Below are experts of layer 2 (counted from 0) of a mixture-of-experts language model. Rows are named router (the router's row for the expert), gate (a neuron's input weights, with its number), up (a neuron's input weights, with its number) and show model dimensions 120-159. Each number is 128 + 24 x the weight over its row's rms, rounded and kept within 0 to 255. Numbers have three digits each.
Before each expert's rows: "mostly gets" lists some tokens that are sent to it at least half of the time. This comes from a sample of Wikipedia text that the model never trained on.

# expert 9
mostly gets: " (", " in ", " in", " of the", " at", " in the"
router:112090100150110121133122136144113134115111176078169144085131157122134105151140087089160135111149119115142156169136114147
gate0:134130105156141109117175146121175156137139157086126105135132156152133115105165107164127149134163131121147159131145093151
up0:112132153105120115146119119140093099125112099147149148105111091107131122146087129091108115139099136139105093104123136098
gate1:144153153108118172103108108129125127123107143141115116114137140121144138132094142083147145138116111096133141163150134163
up1:139142136135133128112138154132096107111070074105169140145122071155112122173157096131099101130154122119130135089093133126

# expert 13
mostly gets: " G", " H", " D", " R", " N", " B"
router:178133140133125199108147141094106150111146121119149126148075155101131140125156152168117176139136135156122152083110115123
gate0:108157144141124129127149139123136160135130121102105133130128135107105121083104099096164162144085187159126106144107141130
up0:159128094113134107142125105139125083121131160170133116130125126160151136160140179167102090131153068097124158091137110111
gate1:140162129190125164133081151140113177100123196146133091090124131129123106119145130159144083113129105152057120065116137116
up1:107097124072140106155148130114136116164149087114095108104146145124128181139105116134138161122119161108145131186130144163

# expert 0
mostly gets: "ton", "ock", "ley", "son", "010", "020"
router:147119153120160098062111091079111107080101119155154109158152157107129126183111140079091109149173128129188112103120098146
gate0:161117099131123121147120124084119073135122105177137095111128051147142117110091166157144130148092162141106177090111125164
up0:165144127130135104115168120064151118125126089104100108122131096148149080138067125197130162149096118151105130126117136121
gate1:133119159093181131126174125109140116201144115133139128087073126113149112130142121143127098135137112148140135130124109074
up1:111111136102164107128145128130133160207123112130123139151111126114130129150156138128167091155123120154087133103139129079

# expert 18
mostly gets: " \"", "\"", " film", "\" (", " In", " | \""
router:094150080100093150152111148143145138134092136096120105095099139148146158096130129151143147138096106164158105131121150093
gate0:115130138117134134172154130074090133153116155116130099133170125135105114137146110106161155104150141135141134116129126125
up0:114142140108110149123183138176140118135136064149144138132114120128148132167104139119061171132122155099171109151147130110
gate1:156135126092116102107122105066144131109118118151107141120141110162159146132116134137141110143164141133166044091121136136
up1:147123136157117116144181149150128119099142133153141114143140137118111123120150137097106153138076138114075165164146138122

# expert 22
mostly gets: "als", "ment", "ed", "ress", "ction", "its"
router:106135094086179119135117151131091104113155101169147141118170124120141131144134152142138110115114099144090110099148121108
gate0:133115133115169098148157143128133093122101089067111139134132120091145109126106094138116105103149150121084179160092123079
up0:151112127117150113143092131105162152133142101116106124117122143074122140108101102121082073164128083131090131161134090106
gate1:155155123120153158176104093131144085130112125171131170134155201124153164136118148110146180121108112109122148092122093146
up1:166148147175129097159113102120122098136149130137095162100169131083133178161104166122121159097115137122098135052134152164

# expert 16
mostly gets: "ik", "ai", "ah", "ang", "ov", "ig"
router:157170137094142097142115132126124107089132121120127145115140106086161149166136153138116162131106142108174124116094124128
gate0:148105129159115129137109107113093067091127148107102126108131149121161147136119132161135130150120107124123078099098102136
up0:159109129132122134158122119127113113091126168124102114116167134104142139121157112165131163146134104120108075108071087143
gate1:130158114119134060163092111151098149124125110118135121121147141123148124137081168105153131132136165103166129111134119139
up1:122104159146116180095140148120148130119138143127122159155104091139146133134135117154116138118115120171086112164096135125

# expert 23
mostly gets: "|  |", "′", " (born ", "^{", " play", "- •"
router:169112130157150109123133152126162143096134117129136149118089100133142131127138087083167150127148107109140154164177066112
gate0:108134122120115126130137140132088070133179108143121130127151101123108171149110120112158144114095147140125115138127119116
up0:114145128123108119093171151120085110126163107142137132125142109111114144173101111119146143096089144134160110146140109148
gate1:147144126120116160132119128113142135104103153098127127156120106157129157143117108106143168151160132133119116205104123101
up1:092150130150167132152141146140081133112164127150161115128140129060110111097117130163087106103106113113122142096112127179

# expert 15
mostly gets: "ity", " film", "ations", "ment", "ics", "ters"
router:157118110129176110131147107121176143156140114085098163112132173140099109151148143131173085137128151140145118127118126092
gate0:137135134132097116092119129128118140127114147145141112077121180170123130110091183159146118147148140143197119143173110136
up0:131142150132145097092144123119111139099095123124144135082150204153104140112084155176199128134159137150161133126133131117
gate1:148120101115116133150135167134121139125076155141117123102142105111174157117141111153138121155133101139078144137117112068
up1:101119088126177096113128126131140105114140139102094126124168169101115115151161138123127134146142120147112122117129134087

# expert 7
mostly gets: " |", "\n", "\n\n", "| ", ") |", "=="
router:095142081118099155092136121138103141170104109137105140143108105085151099103149099121122151118150133109189166155149147150
gate0:105130102139137142165114150129126138104144143141143107082102100124121160115082179161166128113066145156115133096090147118
up0:155134165123127122107142078127119121151127106115102145163161134154139116144191087091076122150189131108107136133167109124
gate1:144119131136100127122150110129126136168080075091109146121111072127103128154134119116143127116149126102162111094106127132
up1:123132157138175175159089135105147085092172165145155090120145168141130122120121147126107117126107155151078146137162116104

# expert 19
mostly gets: ")", " was", " is", ", and", " that", "),"
router:092129138144180104120105144167107135153121105180124096152093087125119150103118122152126066137107104129113148165124151093
gate0:131140133113125130142147085122153109121115107069140115123100092150170126106099117116137110127118102136142099114085095097
up0:092144083142120116108101140181099100123138120147115187135179140093147120104111136146113158116114140139103097122089147114
gate1:154118083114152116139100082083148119115129120130147112107120126086158122131107116143141095123148188131127162139126118109
up1:177129077150131125131130090129114098138118130137126104133111114107180133116115114155158098154153163135112171123136125088

# expert 12
mostly gets: "is", " his", "us", " an", " a", "irc"
router:145132134116092130170122157091130112097104108120158152129169134146150106151098131080075136129117125118081101140175173131
gate0:143124173092157128145115154100089136105144092111157153145122151117129211152088122108100180129158145115086119125132148134
up0:111124118104150079129106183113121119107181142142127097125154139116128180141098136146142181146173139140082118165133154113
gate1:152158136158188159137133129163116134101124126117187149095088175097152100131104138086101085106147098171096134100133112146
up1:128124147154147142184169114187139133122118106115203141117065135111154084126125157082117116155120128136095151123157124157

# expert 6
mostly gets: "ke", " medal", "lect", "ack", "et", "ne"
router:132097139133144103143157123096158069140162126099138142181151134131131139115167106122106127146161192088120135095162119148
gate0:135124195117143096150128118095161143119144122137169105051165118142125116124142109135095163098164137163176097116164154103
up0:118154083138119153111074151119126093185125140158101139132099147090145109131127184107133120136074114128122161131112106118
gate1:119109111142142105112122164103099148151165129117131169133160140121133120123104106098124061144110137110097134141114112147
up1:116188113117141120132159138140115133048185146116130132108152097124087101131124143165146123079142157082164087155153096125

# expert 4
mostly gets: " a", " in the", " to the", " of the", " the", "'s"
router:090142149114148158141113153151173162122113128138112128113135129145118160084099148121132110093113135140080129149102159080
gate0:107144116103128120115114105141147145180142130123148115091109123125079193115138116120154165139150130144122160100097156147
up0:115107103095121108152139116134159181153145108139155115076120100123091200119154151108156175128132130135111157104102154134
gate1:141107161134116139119080105135144119164123126134122111094103173117119115163111109121134183135105152165134163112122106153
up1:129103156130135117124115091121177152173137131153138103095120160145108125144099118153155184140109165126115196132129103119

# expert 10
mostly gets: " L", " G", " N", " H", " S", " P"
router:119119143122096152112139130152134130147115110109113109119120123106107138092133089152154138157146135115141126117142159182
gate0:145133124129148130109115146086154143147104133119132144164164131118131127151107171160155106121097147125150113170100129137
up0:142117144129091126100128115125146124141118117150158184145165098127165135132150115149175138159102136106127099139168147147
gate1:129108137121120163132145170120129168130122139112112101147108152155136129098129145109123154138152136152118117147125106135
up1:119123138119107133138164146131110157148098131141115093127105127163131119105121136124151148149143138123133134156110114153

# expert 14
mostly gets: " film", "%", " season", " United States", "% |", "}"
router:163115122120120118063120063129118158139133109145137138120102098139084111133108148140156100100145115121170098125118085137
gate0:152097141140137092161127120133155169176162113110148141120153122125113130116140139159132139076103127146126140138120128165
up0:146111090106151109158124134109142126134121126083117105143136155133156123131168166202124120101091112117109138157162127150
gate1:120121178094132154115074136125147149137110083177150091130143119138157131166118080129119131140114100121127090136159106123
up1:121114077165124112123171123141114115117146181094113157114113138113094130087117156136144123118133143107119169122126148112

# expert 3
mostly gets: " species", "ata", " found", "ria", "ala", "ia"
router:076133152127118108139119117151104165130147138137107113158128131123122092149123139127133121147117150115142123144155191105
gate0:128122182130164176135070101132123166153086176099153118126096133114135128156096100117144107104145146156154127142131141133
up0:120158170158137148139157113133128178148077121126095090156100138104046118147126129112111146131143176181123100099113129103
gate1:123131144147108134094111118125126125135120139124140171147117133124143127120155106080116088144096118097134130092143125115
up1:149103098113138124105105185138140100130138125082126165089116140110118151104153116183124100110088113149135113111113180132

# expert 5
mostly gets: " for the", " John", " Mar", " All", " National", " American"
router:141124171139099157133162130102150138126125122126139155108175168151169113136126174140143145122127117092106110157149075173
gate0:159125133138132090122116097131131100075174145086166123119179113118107112151095166176089082151112120102168165135100098132
up0:119126101128131136164143167141143130122098122162108107127086145120141146113152084066178177134144150152093110099147178126
gate1:150120148145131135087139104116154146152143114147113135152113133126113103140166171128126132079137142092134158134110113144
up1:135129137137148147084127100088160145164141114156106135126115134121137095149150189129134127077132143095151138149108108143

# expert 20
mostly gets: " b", " ch", "b", " sc", " h", "sp"
router:134119104108110156147098145128153114131150123122128113152105086131122100109140061128144168165096144123131110152102124163
gate0:145132104125088149133163116125143134122119137112128139125170131139144132171098118138129110137129123136131099139131147122
up0:147125137094135125129075091140133119125122160119179096164129123141099098135118115124170108115154117082144162119175138145
gate1:108100119132155116126115124124158134096083133161109140120118133140141129135131143147152137101124111109163072137126108177
up1:126144123122105084110130134149089121185147144102129123115100105097118127096133129144134150141160140144117154135139150121

# expert 1
mostly gets: "ib", "ran", "ou", "od", "oun", "rib"
router:157094160124115134138130145106118078116148162150101105126145137197136119156133121126109155134107120138130136088096108123
gate0:140147178093152146120126135116149119090126167112121110136124137143112127153120146135177130126151160137131077125194110120
up0:138117138180094128121133145120118166137131148122149164104113117125155124114141112094109096085106107131182135129131102141
gate1:134120133096136121091144131091097120107118162109143148145135147132113154121107169182118167094134116125110151137132144088
up1:080132084092162106110158142120132093123140144134133110149125104096109124132087114120116167106135149119083130137159163069

# expert 8
mostly gets: " | ", "1", "3", "2", ", ", "–"
router:132118143171107169080129107087101128127116148137131121097138155138157125148130180090092119069173111110131155137114141134
gate0:091134151145112144111128121136111115137151133160149128117119147130151123170128134121117134113157125121140160130143156131
up0:081139151146115156101125113131109115147165130171150128116126149114151126180130140106115144090157125102155157137133150134
gate1:124111143125118163140138116099115160147145128119109158139102150149151133175098129111112130123155102124128151143121094114
up1:118130164131126127094109126166157129108135153150169076115141120087106121116165157099147140112134138137114133100123133134

# expert 21
mostly gets: " Al", " al", " le", " As", " For", " After"
router:167101103131108142172178107148121130179106141149137136114144138114122141143119132135101129144109077155149172134124085134
gate0:116138136114157082130174130145117151126132187111137145135112144143051134152123145159151132140151091130166109132138098116
up0:111130135105142092150180153127130150131122186130175135117131140154068122159140147151122116149128109133137095124150109098
gate1:157082125083121144117185094107107138170135121127145111151141157114124061147114062137148141151150150153106136154129139101
up1:119142142149092156144077175141168117096112164100123119116096116152162172127130153121104099124117078086117112117173120124

# expert 2
mostly gets: " was", " also", " not", " have", " later", " then"
router:115120134099137077137147101126131107142142121136133101122150109148108139100096113145113118105113141151084119108108130133
gate0:109139115091103126146127097137165117110145144156141154129136128143142138162131158090127152155099161122113151092163145125
up0:111117135176132092128103120103105157107109115066112135109145148121150112073107102172148095106167111139151106157097154143
gate1:145102106136119127128141173109132123091130076101119174135165154131099115125113094095162176137104137104139081104135174091
up1:156146102127125125105104124112122134097176108114136174108164119109106179133127150098148149138142156103131111106108126136

# expert 17
mostly gets: ".", ",", " and", "\"", ", and", "),"
router:101171144176171109161130168161107141122130171128101110123150145094113151080099127145146119116132139150108133123130140140
gate0:135096179107114144126127100070106141105191165163147124104141129158149119180088112115120148083169128119120120113110146136
up0:125138153132147105135098156171138084136087100127148143157097165110110126103144108106150113128123127126136153142152103078
gate1:114155088134108098124173127127143125135134118111137100125132152137125139173144096136132109112072111139126125157105114140
up1:088190103154115102133149138151155108148117152119125087123125136103117141158144122145122111100069122143117107199113124135

# expert 11
mostly gets: " m", " st", " l", " h", " t", " f"
router:094142120154090138151110159151119130143112128110145133147103090155126129092151134157107123134127130151077088111125131140
gate0:153135084119122183107100145140109134108117083109153147108162125146115171152094158088125129171141146105125127138139140154
up0:108126125103127176100121122136084129116088109114130140146127129115133147167157148146135150150172163128126102145141142101
gate1:126120094150114138135125159152100152149135113099121133118103131123117130047106152143101161117126109085094149101145095103
up1:143133143096161096131142083125182082119126124147098123133165150120134118167125112080149119138107131174162115168118151143